config.yaml
d_shared_expert: 0
routed_scale: 2.0
lr_router: 0.000912
num_key_value_heads: 2
vocab_size: 8192
norm_eps: 1e-05
positions: "rope"
rope_theta: 10000.0
attn_scale: 0.102
init: "trunc"
init_std_o: 0.0
warmup_steps: 200
dataset: "wikipedia_en"
Below are experts of layer 3 (counted from 0) of a mixture-of-experts language model. Rows are named gate (a neuron's input weights, with its number), up (a neuron's input weights, with its number) and show model dimensions 96-191. Each number is 500 + 50 x the weight over its row's rms, rounded and kept within 0 to 999. Numbers have three digits each.
Before each expert's rows: "gets" lists some tokens that make up at least twice as much of what it gets as of all text. This comes from a sample of Wikipedia text that the model never trained on. Tokens count by the router's weight.

# expert 9
gets: "1", "M", "al", "il", "a", "le"
gate0:439555550500520519472501568452514503474463450491519521536449439507463478485527472500422538537471507630523495503531561473437477491505503486461554532429489570496565402562598468522514414447479469427443465564567536523541540502514492508503529444474497503536467479463406387533486486530435624445
up0:528514502495466468636443547464625497491543481494448446514472511499516491414491516483470513500438604445546496403545494515556464542515484424517530509471421467461444503440534446556459522518439498431473542572539553491588506422483481427457491497473567555437543424403430519586552418466473481505
gate1:482491477546526503552535509502581582595573582441469433488464494435439500511438475512503554525483472452469471544460513458490503553493452575483535543517455416486529470412500557503476464576464514443606429490543579516434516557481623558430473541433527514490472502424434623524581462513521467490
up1:397542555454474439525428462431561489530462568395452478499466577450483454438495480550487517485520461462564505499427494561509523524507516582475478548527596505547490521527520477569501414541458522439533475496540551549524491521520506542456502468498528456535489406453478566593536480444444494536
gate2:504421445456506491402553452529520477444515573525542540521473461585557516488532547482421556603524457464495463537518552507532447524543458595624502598524547486460430511405545495522551467512547534459524393446405582494478501529545560500438514449476460370498458520462516581535504469516508479421
up2:507489466474553533459565491430529507521494585388446502514528508489555439448580461502456571558503553534539502528462586556456566455450461455461492455544475533498507558396615501515560457497414408566447527477566554514502538488406514427594488405503553470605467530504551486440477535498436493427
gate3:500508460550549419473563568566466495476445547502490468571481506488475504421443526529484497484565517422505421491445453496470505594521538506454516456592538473544488520510507538510482540558478501544451401511490468500548508546532393474557505483492500446459609419515461596546507611498497575524
up3:570496504508483572421564483487512523541480448466451547540411470579534541437466572467523500557445539509439492507510537461434507492498558543480466470497539506454509537513524510510473583445512520481569531522535588520510473460534524432514444499521498527446501498505526498507432551582477459543
gate4:486483432564474541519461442486497502551481427402476603440540584469521587533505505499470464569495574558511506529526448566524483545433498487517489400568478557416470480449621510482559560524523520493531532457467502448529531554519484457562456503688536568544510532551579580565506514475547534451
up4:492558402480403497501448444539398454474539505503519561408508464466501468512512488607596573547423500438505491504475460521495474589441555568513458475417435513500531497486504501465601501409574551379452500493522488470546506524486466472515524407512496527589436497481542524593534486487591540539
gate5:474528517510470560600438554603443474522549590409454540444422490464457491499492504508548516521570567396444461531543511556384408496508505474468565464451595424553406541414479488552547450554492406530425546512471457469510541525474509449536456520446463523534474533475442468642454486541527482545
up5:492528573473434520606487521513514521586610576515481525504410536528492481462494457604528423567398567498491425508533465572455482514552503537553520468514411549477449556370540470503561419546421456484553516464550496497542529560531428588420434545490491518520526510519513514626485500501426483491
gate6:436586436471449585517512460606448507524425472442510553565503522490529464554538416489456489544434478482429520545466555437441438395548543557473521482543530431537530551533567542478501365512424470519518468507489517546485607514505470503415512517525443495477571483581520641537498525439526510454
up6:551462534568413570517586561553590551453515457614495483477510495496473452469526505513472476566531524491488463544516539429518512460537477435469483548435516474501488510470477529519423531495452552597488483522488436575595469493569543486444505590523482546509494511511558563542476501474559574468
gate7:536459593468533456481422471500498638467506542574471479478506511503531546524464483552501446514479477450524467428566489465474551492550490641486539537475549517509538515455450531478425543452470509517500433487591504615467450535514511530462436453641532486495509458532499482473581438444517469542
up7:555510495570533569520421465494488495474505461386591515488540481523498489518497480468546484395475521539442460557631530485464553420464534384460581544499492487503504516517558452497468476590447490519469574505560480480472509421472491600524503453465492400471537523531559449405416511517531614518
gate8:507418580477519605568487528490391507483576489476464505520524450536623521462503561428461406512505542482502451484484511518493468488540530431513472512582530558525469445504388593558414438496549505598443533474600550469565447596385549546540477467582465556454489496584506513492460534517495490485
up8:537428546389447498517482462477483486526591584526553496597555520482522476611531500521508516605548511538500474473495560574546544420533563401495562503583506535506455441507514522524555516485500529526523553463517424527522423487561525465513498562543557508532494505555503509415418413502460466457
gate9:543547587530515552485477463514550436495534446579519486554432438534441529489490463549536539584513498571522502455508464513573439444429558442476537577385544483458536425576463482484485445543462428528544517477496471536505532547499463550493560502483564495505458552528513530477593419465500513508
up9:533425426579517512535527579476527551499523513492493444492557522488526484477422608513440524554507596512450514490554605434461509476449391548508495521530488530489397482534448494491449518440492508579399487461372492360446535464521506476570462499442520572451494491484479554588525459540469494521
gate10:514538480488509430548576513521539458469544438479510524419480547455454455543595614534574528523500556553473541506475434530432505572478482560469418503513548475458473498501500473455459465490560570455521522621511482475537550459418542407406499505554537456493495474488529534415449439461596585522
up10:546489518450613485468451506454529569489465493441475490483414526477555523575503526478576541464565449596428553495548489522448528428478439513539451546589474593538522469432421582515474487531542567515469462519501437591553510459563523467532499495475593528530532533433431535529499421533531501467
gate11:511528436553533442605475528410476451553543583557438442477437494571468525561476464531501581528484481501643487468520576485472388568469609544534506517430528487497483502511565507466542505585468513415530467472535450387551514582411564626532442528493461514465521414470518470534463533464507512438
up11:483482512546627495489490500522507430506506516390513486448492565507553529384421461484555489482530479563521576465481528558508530525560511530430499494478493547517560472465509584483456479499541569507579416592540497428587588506457512549559448486463473532497463448484448490518483460454513514507
gate12:421472434493466519485504492520458665492556580509475530513439579478498555506521484469420384533516510562499564493428471491640492571497562518446500508481427472525504584499557499424430629539487636529499366488352531455481541553534550568441427497557473464372553460519454505418478550487430485552
up12:491548533519503470504642516504532556575470484438518542579434488486503545508456464443547523543512548431563463495479420541520501497557475468476485487493555522479479475466574483520438470512458498627371496484552460597541458461566472460406545481448493509515465537572484421535409527558568558540
gate13:535508573518484514518462479540441500487509422537454401459524425486496515619477479489488530564604451493557513603528485460497466527421430568564471404500421484482487520471584525573416565556457447460442475461510529505555399491480596472496461493487494563561460507572499528428486576538487453457
up13:463574461503512513552435524516460455473470512500584442544490430488475501399480504486447531405445582525519502510454479442476453490469516533397571539478507526511554442467481484471588538558523429432428501450465419449438502448538461580379522483481475454565521546490421523532444456448473521539
gate14:473505486555490486415434500489437411480533578445480570542551463506567556499485526573423507358504430439536407495523515388515590472472451457543494531553528492471488461461503504493507530434542398540458529479503431553465576469509542526480561464495465540438481561472566507580496525494406542554
up14:377462573565510434529443550524547616369524430449535434533501555546548559545561443554488548465517422521546537533460593468551457551498545467532441432503551548556467461473528507517530527434542543457532494461424511440565506491500466509486463513456479517509523452441491561558545503502549510465
gate15:479449530574443512452359512501514577493438475530469509473527540543550429421496526528508559492414423491508435520632510503535485496521535534521502608529526482461429451498461507521521489543495596514523443526533455559435490423605563500461478492450473441466571486471451593525428615474458529504
up15:461571412549517530484499462489519453486495481453497531460461448482582558571474522461433353535550502500470453440434508511635513502523417527450452468491455484533535614424484593434511458487551565453569533595473459485518480564522527473508455571447483486513432468521482430535482444478482531417
gate16:523448439585497539481509441534477517562533475514492574659434569546569454521363500389556556603475456520500631448466465507544439560607563548474494494512535538452536401501573497536466493585536575483448547499394487614529456517565501464523471446483483480549452608570536530470518475529473593500
up16:515483541527587558492489572479452508442555447540460484444504505415486462555602437567585487530468418589525522523489485547413544522416488477497505457543426413502430495538516477384458596502603417434537459526473488583414515497458513447533521533511487406388518460508448528540484528572499451514
gate17:449459553522568504557444473462499489397505410432496537430480469451452557440526493515483446526526515465421546553518439479541557452437523516563490540417597535470582573505416521468499445447525666521572538503524443482540492502506409583500507490521526452429484544544474512535600497540552509522
up17:513502510493407519507549523546432427530476439481544467474547494491618534577407470538499485492525503469538474510530583560405563490477476451435532427523502463521528590564555535575498506454534504438496567488568590501490551583457487554516475495580455493427522480492437522391583513499568642571
gate18:568504530492517560493570561492518458474523492445531547493495506589467469499515527535545500555512522495445446563547540491477612543513500552652460541469523524518489487465524534431499574486464484508477622398516577457461595537507516362490504411507527562585457514471472490481467515522459533473
up18:492548535442525516536532518523484543541577471475534413552563551402456501513578553538476502566467509578469474472553493504571450554523533530657482466508407487487527573565564484417566560572445474455488577467525509391498505549435440475516469460484550439492513572437424466516457472485428487447
gate19:468488503529552558520447556500458472414445549487491522539414520469479559473525595473451570532489520490383416581491404423495487526456506562477465543445465484577447436542565457466471466484500508503502575477506494571474496593497544469457461395487479484492484482464504471529418416549449410440
up19:529437484511463593604465548467501455502530475576462548426572491414510566487450435516489554479527471417554488412454461526459446503473556484537464499432538390530535452519470510427448469480527544525413447416564570487462552504542506506458498460485439557529495591599571465450464490388434475550
gate20:440557414492450503402476457495518503586475485497422480474477485495456496544451564498573581425557434450481561538536524485553532553440507472525550454538505454566480466442504331558399531521464437525412466405563565554523530471395553562580498444465530439541501499547565487504526519538431552547
up20:510515550498444537479460436556490569476518537482543482490551449523519482489480486398445516430525517514523557512481543480488463544547555539479442511434453504428437523553499626489526476507492504459535580545554433471554447548577527399445514522534400548495495521519488452557491414540508505501
gate21:467449542494548519521536537449452511460519527497396491513575529400472554536453520439516527454625534520499526513531541429539464543415552529398533574500503467592503425504506454555456478464522478557548401489496474509499478498543435455527387474529455497433593469508476540505523560492492559517
up21:501442409526465432372432435547449527552589482470484465422445557524553461505550492505460536546558533479470503527410490503502535520632453513524549493585541452500549548434526559505492496458534514492485528522571461523471436513482543566452493515448498591538537541430486538515499551458556589528
gate22:457493441518433630444494518453443535527569410469510519567497492523544526543448402487409510525525625577547526492469545535499549444479563440510445513490495522493504541463472471476461511593520511488528462556446472441503455473489429407423557498588541537451392435513437424517563491570468445436
up22:561470474553554567564511497522567445474559470434526503517465625533474370507527441536555492462478473411487445529501537471497512470544503508554511544502555470499521579462568497486500479461432502561502443470493378518479639435465486583487452504452530513489580526491411473424483433480486489516
gate23:464410467497511560421479500459496641482618558468442475528499476474436514444459462460532499421483541441509475572396482443423528500528512502517531460516550476548516426591581647489486456631436548499474462538473462513458497549426465503564462523493517449563469522475493464528517457421482532511
up23:506526463516517493542481482471553557464535535429480452460532462476570539437378500496492513438544522482457544482449483383606547540496480523535411568561559457534505409436436547496542501588562528521508580516480438520545535416470522560594517494521400582453495391608500576505559477433456451455
gate24:461467565420444473430451574534506492480496526517472506495361476496520550497414468502428568513460405487449508506449502499570482529581503410562441386562555504450525526593508547528512496541569441448410462527431451519447438408511479479522532472517458565555447557532509593376426522508494599480
up24:476535434512459570572430525524561520554542544517469570508449532485615608438460541570554480469503477441542470475424499480565543559446430492523409465507533455527505507517482496557434507444464480549412491515519544510553427599528532550451512460462480537432497571454499506482533565540481419539
gate25:550519523483548517365511575479444595511512421466507540503590578506504446522476433504440411546424490370521508479467547506416561511434370520459513585496540553423549481415482566534435410498522516493442446510441516439441464510593571554553579432587569459461496567499516484517463449532438590544
up25:439567493481434447470528522524525551468563549454454573502467509565519452499428549574538512537558531458459605472548529449498520402463466547498397497441453505494417600518545433565481414535548487491525534526492434509513586495579496478608580500470481480522501517495559435452543516545459532496
gate26:563487513466489437537525452503548421497469471575438398521530500412493505464566456500475552563501605406544483503477429452510501448486561424475528506458484432507579476427582552473472568460467481502522575465475461560497426476543470497603434503459554559529491505432489480499546440562399426429
up26:559433616412451492543481468568468529453510500483542481444505543548473503500460573500555541633467557513532475538456528458461491519509367553512480506490493579477500442418473511481533497492453521396570578474517551438516468527514457573458461568535519563395572529462483510459491398459431458551
gate27:477433554484516441535481498486373447436507614504612559510520451452600504625464616390446520477537451509491545536463491553548434494546586479552577475514495463492448455497415504484430503480506405484532476500479407452419560464460511523542554533522517474497537516494540460484448489601449415453
up27:434528563605516554532493558409470389515520528509475505542446486461527461430490541412453546495506489446489547466528581546480441435450521521504531484505499566566561483451454556479500452546491491566451476442575504443461573523555477559536517474501507481507502477418435516611454494425492475485
gate28:485467452518442467556434437533575459552472530549505530538392468502432562415505536454497486444496511506518461523482493566486566494566506514456558509474541497505480517477525511563454476545466525531465494450484424523471503455601502527537461447461583613578458576576485465514515487366470457587
up28:406511520554443464394512450477459516507462547432503533543344494537354551491398518549502492449414526507576526549478530513531517510575530535503410544502562588471438416416534536495466543524518557528582532499532555419504550518517479509555535463471448588553549532460543502555526550469474436495
gate29:481406495467500556483417589471548560594510529506524505509426553452530544406502544371500490403420449635515489512556531502436453478495486510513575497560585594580438409486542521485429529370518580472487471512493516609583523456519532544525473574481531472463451549568510445455495476483536537454
up29:525555562531565563447474559407465453513573364519495524519474495443480487447486544453570506439456535553435521460465429619465507454426562536596458409593588575517522462560544549504504587404450550443411529609499534470545530451461561467506513512509559502463479604459484475521606434489473440470
gate30:571516477559423485524535605480488499492437519559536539513437540444404497513467498505418518442492609482528472483557512462474442577552524463569494526524388491533536546499548476521479627513435485520560490548537409514584472556484543476504427502366473465447419462394504527459499526493441435579
up30:460478495559471531568540475556409455518484445524570517435488601501555493464471447486535461456542477426530467484480424508484420486557468424567529471458408495460579525483484452436456477500514545462574464492522400498612461496644557473524448537398585440478531497498425456561487515444515548518
gate31:426474463546540571374497501497493455509452572493603517537598408507508513557435494546448467476495519410526427495441578417543503496502597419540504495482563491642418516509436507530547493569477516479540525366622485516482501491448489508478608516480546483511516491461504507585508446453459545506
up31:400503549512515491603602458508535388514503473474410467553547574518576513564529540488473462590550520441512479520549457588424480487496490588459539448369483539554478461468463543543528513384573530591329484464534438503488438504480480548510520485502502536422499434594613560464542468405522494524
gate32:521479584467474487462512535461489512440538523466490436512401584561440574525450525520470497489510459475405532429538547438448559578540506496500475507469540513466496449476459562534527477623502553472474564384499429508503652471562536451441497451490530548521577481477474457446560469507508529527
up32:498537594417456460483541507415534526409503489511503408487487503546486492516528440473360482454548497551492534521545558478494473513550526543514402530479497464611571555534534525561400463542491471443458486545457429349523545470498447473517556435450550580536568484546415467557504530523621512589
gate33:504540405457478553487442493533529573459470456469544456421490517583488460612573558526425508485588594498546615483562535510467473538545431557481462472531476480507526494584533545468455571558458601599508443455522388581473481503406527565477533496452462521535416504507551536380537503546536402487
up33:495514508571502582532550345501485521525544453475466539423495547499496547455422471590562482384543471584482515549536497412482526493467545636530504539516549542551454469478426497457454498527463555482444527420546501437515481509534523467517491511477585559501587477500582483576546495533426500604
gate34:476519465509468469540477537529489530488549610508454497489367497508402512544509518521584524408405515472596502479381472523430532402445463434518475465511517535430513430574531448484598569456506572498526595428513443507555575562456548519537513482508510438530521458490538418547417470571511528559
up34:514492515565539417518496560556530486532491571514581484487552524452524556473536464537542486515504574533497405526682524482456588527496426399426618456552483473619604570417502571520509544541592469544491478423431479429530532501443487502532498373468464485388461468473514555504456553470377423519
gate35:531524535517498554487596503523499542418608521498513496522508515523475477514434507401455510513431526421397579559390490513481406497501568450373480514493494510456476466478505473532448488550530491553475409522431503550432597510479510549444580469465563506570530471489591440496556531513534575619
up35:493503475521537519536525561450480443515527522487516534517517440531414515605520466492532473473484530480523512435507509548517480569511454547486557444515410468475535586514531458355491458501504478483589465471453519523464394415521601452458393557415540551498521586569526576487523441498566497589
gate36:445542492405513564568445521534605457511412481430515583523565612535502535509541536470451523465589433565510564512521524403437494481579398468492505380482445493461579454461440477467471443489452527463424480448557518483416492463495477541483461508525517501526417439576524467608525408401471437471
up36:498535369468568471471468460508478476451422533464505471487500437502492545422424527499549540545461467462435445474527439500540589501501516468588481457535510511446513512531480458610575580600502478462506564459536492469485476368525467457490513574491423458470516467505598626555536550461500461471
gate37:477441485526626464465511578417442430501489513475493429459481492448563498497536547496534432500484429480471487467576469525555525542505541510449528530418493535542538504537485460530437510494475450509527510497478522480397466395581570493474448537539478549605491541506520490500495441566506488333
up37:613420526557449415526471464385561423563461500557539523459501507420555522519473469500517566471476559487497434486540488483517497546452548447545527561491619410526429424527465493508586512498465441408532514554494436521543511560530521554469525449423485489460524435553460536544442551523510426588
gate38:444550537492522545603596538505481488551519505511490465487507558482541513538471604392435593557484511552492498572479508589497525440529525433505521499462376587534452429461509496474506469478470453517502527502577589426396495514501527382504445471501451555499540594524521466618524450526514498467
up38:508490445452495467562494556447490476519517471454495554515469480521408502564494466583513517580480461542562503560536389585489505497521517484495453463486485577411455453502618494503509516560483475478446552474506514478597426521532487484549488448505544521476446460536501384525500474515395539542
gate39:479472473483466505581554452536455546490463449450514503537512534515498380488551539482513574553499433530431515475440458521526425577504460487505505574481535446465517503403519535404465489523507512577388559532526436575563414513523569521556496486500480565436538502595476491464413443633512515568
up39:531491532562625442507484504458428519432460487478554539473505543511501503531453583549534459405581517543520518431552461438539437418440456574523471501391472467503590548514516479514535489491458564513440518456513499551504516574570504516491496397540554581556528495506380482552421566593547470522
gate40:489529453513520596509466433571586542511498556457601493525469575614520548553539548526532522499558476524545422503514486533542518580527539506472497539500494471403525550573529500496597502474543517485462563486480517580507506499546465527481554510515496446406468563450524477548494481511434358481
up40:444408482465538466571455472522410458451529569495491540509427457422518562547437406505487507518487448479457535537411533493508535412588385585560521474439533482501498494443511519455406528497492525501554562480504496430495449511507523504536415502526416465548479516472492547574582506544592570437
gate41:556516505522492548493547527459505479557536581426598579526559467485544462433445473481512579532508433516431510664409544537561429499464492542466504562488506457497517503465483371473529506534458421506603564509422512447501551524475528446457522436508441461515441501506447507435504550471462467474
up41:441482488592493645555457588625526516546506452552530471568546475454517480532453495506429474476569417454496463547558492544447453556503457516528367471392478523457566442499454518514440493509595538576565502483469542590481499502552419414434449480397563486493421600512457495446534601513533519565
gate42:521571515576449566513475448521470537586399556490478442546515568517524424383468520465455552564407577479540433526478427557526540463465531506527448539463518443446535530420535493509514507518466458611501520444547538463514454423537529489460469540539552539464428570506462452421440393571488494476
up42:510520475487522552509474477438467499475461514534483491512513398414493500448559460461530514536414508532499449613523523450504544562451460569506479461505609488594465465517504481432604507525504583369512500422554513453450609489490456435533491576575500450493500415472498512494430430543500526412
gate43:453511408514411536587519582523445518486487527516531503467474565498453400480505524402498514532455499448531468426433471529490528505540472473573438431413475487460547553518478458423485462472436503480440391450446520420492582428448448453483555502475562452466514499490475480431578497542518571435
up43:451519395469594411444625482535432531590506506512521459507511463505516420548556415460470586511600426527485557438490514452489492544439513458461429480477518539507419440538536503530518411532570519510521435396457458450489480392473449503451430524562625545560521527516497473558476528433562489536
gate44:535483462641501496561566510441465437538513474490482482494491535440519409536503567518612584513560493453507501540554491482530572515430508603556454464502443508461493500456440442561513374509482499535476474464484473510587539467530572509469489594463434512532587526492560476425529550519529485479
up44:437435437622527453499491408474485427597429511521503480477464536481515422623488495551555471495473471504502529565506464512470541461489523519475520496534474371474466509468495589397530452474604458437535464478563419450468509486489466538507477550419497548502550447462532572583461590515561437507
gate45:400485585449593420470463512514486460523471582476464536520415479635436437444418496518437462482481482512506504560473575478500476539397527511532599516512486572502552512527453525470540616493539564586467537480523525555469480557433465502486565533555478464445512468483475530504578475509574502421
up45:497473459519384590591474438420335543534518453551504479407481413501502501527548464614461481565468540474376575554442437541521517474496539483534505551503486491534451452470473463501569543509429579409448600523517509359522491523573593502501490494505533557514487404482509484562435527526501463455
gate46:569512528518497546581501448488419556614481488581475517560562462540512564513516437395487479458452397447486458484583480392530467542557530533441514512463491524453512445524541402516461465506423476523477420382498559479565512511528490464436444517520486477449453474490454552398467507573467589479
up46:486558445543467465473440499516431469557540517555538422576430425459505507464464569453486538522479540432511567327402451555638502533536511499506392518562428532539466430560568501515516450485462525623442450497533501532548492491465558506518461484463462414356477534514460424455550546538590471476
gate47:468514495491513477419498474545439519488496602438557498452454502499490604429502554522488469522551413626519545472432525524493443503442561441463438569492457513379402447525449555442450440510476561458502521497538502470586487521581570480519526490517419431476492454446459496528416510502474466523
up47:496475445472498507518468509464395461483499546484427534455554516465480536588510431441497566469498530493459510530487553545491533533642489475544510445497551533457422495560470605448419507419518525550491506518516458504433463396499514474454535489461565471449388479472536481511448513491489516525
gate48:481594448587473469445416464499521456578537528479464574423465517472375490552479567445588568464560510457541543535598492460478570480452437473480521544532543514496534516444503492509487498482506496501423480451462460509637518460497418483449464517417530424565589468505533601500449496514449524465
up48:566512494459563502504559479462378428537541468465534488613393410595550496540529486510528509380528557444482515530436443441474522516533528507573531436481471425489527498509484540520480561618419409438612549477538475499538569496492563556500425499471445496549512478492430419580539424493562457529
gate49:438456549614444465474453520557481639507519503491402493524476444446530506481524463489602614431496513418416486490422535517545466476475556488521559568454477494556494531528516524546531527553547546558559493444560443624532457474511489483470504454495504480480533498563480479499518541438521460521
up49:459494471555444452537383597521492533580512512494406407458492559514490520424489474563553542494491529533510438438437530499421516507496509561490490502512472512432489514543526544483470402600500549559578483484553464614481497480516525498448478434485502422579508477490477364556474588457498506488
gate50:541440444614481497418457572445480486523524499552433550572446439462568552499512498524447542531557477427499464420541456522531543515438511459541486509487478589641547436473586437531543512436443464556479555482495457571536596483464437531489505509535491527420619525511496497545503543617449526486
up50:467428520542599425397543552484583619521509509471446524470523495494543506436405470579499507568456464397494609504509480464457514484495493525431518556509461472430545538510490532518553517420459460490482556479465571524493555507456505507449602472559450470521503500474342449409521575500465474473
gate51:548467556561453511451532493519412517537520424520448468484425554530570528444526501635484508411464499483445472606485520522510522440430551441518570605499453525434532436482507563474522380550489532492536487548463400510473463450516585411456495548501432491539557382500514510612562476493510571452
up51:454437420552506498430463521454557510480562527468608522591568460470435588660451585482495607547489469504518519454487477433490469462454450547530442525435545506549523531584458508469380536579494557539529446530533458477508477594442512500572457532474402503539595567470500492485482507469502489600
gate52:644494538546556484480481492472574464579543466523488545454427498463514463581409454517433588509310497463498467465525478464430439435516492488417500535406575534510530503447512587556449548537442574482476485467504533609528456530549558462474525494483506374567483528496491479545468358563441501451
up52:500502451524572500508495508539570514460504408516617442417468366470458554566424492479537591547477524563509432466463444510333524454451492543501485577442487483456507509390589522557524459523486543535573416414443521616610542490496499558481516510566495514457452509500387493473535500535525558487
gate53:459551519499467616531471562536543483516514499492501554460537436430533478512457516483443459550527446512509477411464473490550454502467451476575470560555528521553517486500423435488508481494489550521548440499575444570498530498490512552438478508453523534557467495573422432484472567484489470486
up53:442469501505496468520563492368457451501509534470486467494488499505470559554446472614572459527562519507467482541504555527430534563485563481596599481517496494522547546551557492514446465526642519528497508451389492522472483541449604382575465508470490471489525437429523516525545614501438568481
gate54:456464502561485620485455580536511471404507518502522543448447422435464491553522525546606391478545546520426452499479573537622478518490516472495511470481486509448522471388477508479511472485521565568511538474552468492550483522481535421557556614527495490509476597497462572536541493460544639478
up54:519520465452530459509455514494572566383427478395435461473500447511534450651469516423405522547484479540579453568467536446465488508523613473564510424515470489514430456486432464517520503427476520528532429560522415440552497469535460595444516509410483528426519514465517454544535582468603503566
gate55:508504478533527548567561426519472558514467484415492521515415486556522578558535520413515510558494481565521476479512509373554530534546540519491482459568441502547568544460523489459600536505499446504507510513436410436460448532527529464528530580468508520537440610488501471469540536482461447442
up55:501488535498497460483523579488510596446453577460438549539512550477611582496552562500563527529446503455452503436440470455526496533529413554471508570532505544466503565443505516406455513545635525507432465511433539519546538526499423489426569474463520487453508579503519430521535541414404508574
gate56:456487525530380530582497476543436504525517482409546540509477494499485552468560526474485557575400568498491488478486499638516502463475498527486455418401462524529463450480490494560450484456502507627539446526501498440378500594513357510546487496489544453458519523496432441399477454460477555529
up56:484486433568500517486503502399618543468500536552415503514531442500487478568472481484503512492525468424527430649490489395499391427500505480520481439542537513607503504472562488464601575552470543480464463525578434575507560531439441530481452472521395508412460435506590582555437516580501542514
gate57:452537420493528549492463460493557475588584527576578479558577524553502536422525519394496543432496532490580477492437577531502569474480465553493564448518460490522463457510571455596518484478458499463485550495512476448461539533555399565473511414519496475404505488505432456534507443416421474585
up57:488536479484475464404504503548487538520435430572480491517547446484592477561474532411529560498528433468518572533448558511511478476439456515500489548460579437525416522561426580485430422495484529468535505409393649473484474481536462441504489499468466488482450547396492510542355475483581434434
gate58:358528414493467498578545525502447575450579451539531498516433533499568547419481609473437511499473558467566482507474573459474496508441525476524515511454506583499496509591500459538480473553539446421498542508513482540561522604532529490539513373534404536495520429526442521583469473481471456536
up58:529506496450481470494520567539506528534414487545500449449501538532448554392466586546573517526530505425558480498499473452606506370504489485558533533482520442422576503485496560445419506467584605533449502428488496497543477438535443519492487512489533474449495512427545500529515452444482383570
gate59:469481431543507468454431462539476488497576457420486582575567560471443467478539534495483582503577414495506457455434565461467451431505510479447539424515488467488554398443508580538542500412490514523432542566458437507555506530604477545350405561473434522602550455448485517504445488508567558492
up59:498467481519518503561580516511527412552516606526555536515495514533561551599469508454478464455446553492512502522501526490513513480507442436453458586537516501411575539466520470518381466587443423481556480469549564533452471520460574494579546366605511529580431543569495464513517477502560453403
gate60:498509472477535485503583430500493482475506456507492482536544519413485554472556542488505517546462486459426461487513527493479515443472498487378611528546524574468507583559427488383452384429501596438463518584485538459454628509517536527486504410547458428528444416526464521538578519476535520550
up60:438497552546444420525435520536506539498458526500488536488506438544504450543560538404543593516488570503480511544441453520522474495476533505559555510484524530421463442493510497410433391587557491439562476417452502507565560521412456572479536535490477491486506499623568442456486597498534462414
gate61:504498543530487554488545573507396418509503456519582466459563540440385522534515524449513471423572470459455458461485460494410499464465547472445416546536517517438534485456468578463437492477487512451519434542434484461492504441612548542601532468440550473454524534486517622553539515475537473485
up61:458465439528503515595552442425504470461512439576462586498493527539425521449523526538424448501495439539534476514496525571589467572533413558512515406485443540594485509507531493493520434529548511497477448519434537489549531549548521452461502395534553523532481534541514394541419443496524494474
gate62:453532528491491593478507443491481572524528538575507477495456477525635520451470437557434512520478524439506501465490555490449487467481431558446407552479465490528471425480524499482561463454483557466486503543490493400509449471559544511482481456436331506447431439524557421541595518446562485436
up62:505478486513463498469511548487405544492459498499522534474513380562497477403505477517478498413556493430535461457464511538429475500548476515554524520502523517462540579489493489453560506484500589550446476540535397504478594445515424529567617529548498474466537493433509559512405524567540431462
gate63:526486508514596499553428564525621588460469510482523532503475485484536542537497572521440481632514500507482501433507537504478512394619504450456495516519526479491480484477463504461532490494562492524573548546527464544474505520474490542491438501605491553438503506458557588462433525455457397503
up63:449526538496517523528478437606521484595401468518502464458451571475499469527479516495555428510532539495526547469568559418489506501492391516489536526437427444493444566387526552505577469516502536522424472500503571485463414400509607400471473510569530426384465489469394456444552525465523577577
gate64:540452550492416550529442526533547552543552574565488405491519480573543470467521647542479608564440469484592467543466504506468481464533486468440515518375468399463537511528520456462519462530582501519480513502509507485423502509451383520442563598445464397472492452529442445448534387470487473576
up64:552540559511609532519448496494503549468571548489455533443517488402576382520462595613491611519437536409495572567510437609426562572507426468372502577538533535416580445526525459485517445457536453537411451471371537497477443480541512477526499465464523472484535507493477483424487615553493521471
gate65:486454434490503527477526538452386507508489517531572460491444513550474594520436519382463399457414461490532506544591538595484491526481586472505536419522496395489510452467466484568506428491515544533528443442475608618522540463565484531544473480440491574564597425519520513535519505464508480524
up65:495556477443419579469499475522524465484446443577535492687418592494560533534522425502470536478530450570498436428502526535437446553490483519442461413498533448517535563508545496563425518488511520543515536536558390503488450613532484462581541523523446409451476557547437503490490478488576437489
gate66:471500460568465485465404438502508427564433558522487469541549548509543436500523429481459508487455438532503474530520465600518498568482492508432498483497445476477561503416486444441526489485418452442582490499529565521451489423517569524436386510517610522501493508437475380478561463576497549468
up66:546481440431583522570538591462574525581554468552551536475359460439468542485444441520450510482534581404460444500475536416476575393481554513454573492514534497496507456545439471474492528484425514547445534518510442484467474494546574484515544447594518522515478553527468485425533549547562442459
gate67:459472592490508577450502589516444517570459593532460563569590453477520640432492566504420489454491462507611516414582470498554479424457479520436473545492476587485546508448482513528494543448499509644499480455414531492553564566455483506492503514605498479434559493445414514453545484478466482489
up67:490434539548449492443522428468423567508515488514528544550444478472573539463465593564457559341524501441545511473529538532423405399507514509528479472439430547476466498448569525487592533471471526469474490469475577510528474485471477519389578504536554534379609555425546468543541429556500558494
gate68:610464497627510502562558537501581416546552481568408579472505562455449507435522589587497501633488557456544438546571508520515492483435450447580531506520528554526602561539544499504610480509446541532503445483451515440510537556479487410501452484540446488525506355557511459511502467570477580446
up68:446482494448519487557450536543510532462458488552527380518571500595582473488508484418548454479510531509531446529538512444561511519437509527471478460519560525491380387484471506516426590608496514549541554501541549406458386405491442547497470437479501515493480506515442611480410451517454491490
gate69:549541401494548467515551592497456478525415528482562582530489492468554455468641523516581590502494491493554434441458464492479495550574364565402488429521514478469467524519557492528566440499500475543487425415515444461437469483527574585476593481457514527481518494522568500420612463517475508499
up69:523517439481600416560547535571499444622489495589573421519519592504400466477481609527513542472560398449458503488450575539441523554499492504446529397411540520518551530572508522436564454534538508548507540497545440519421515470529508575491565450492566473546591498603476537432547463504510563556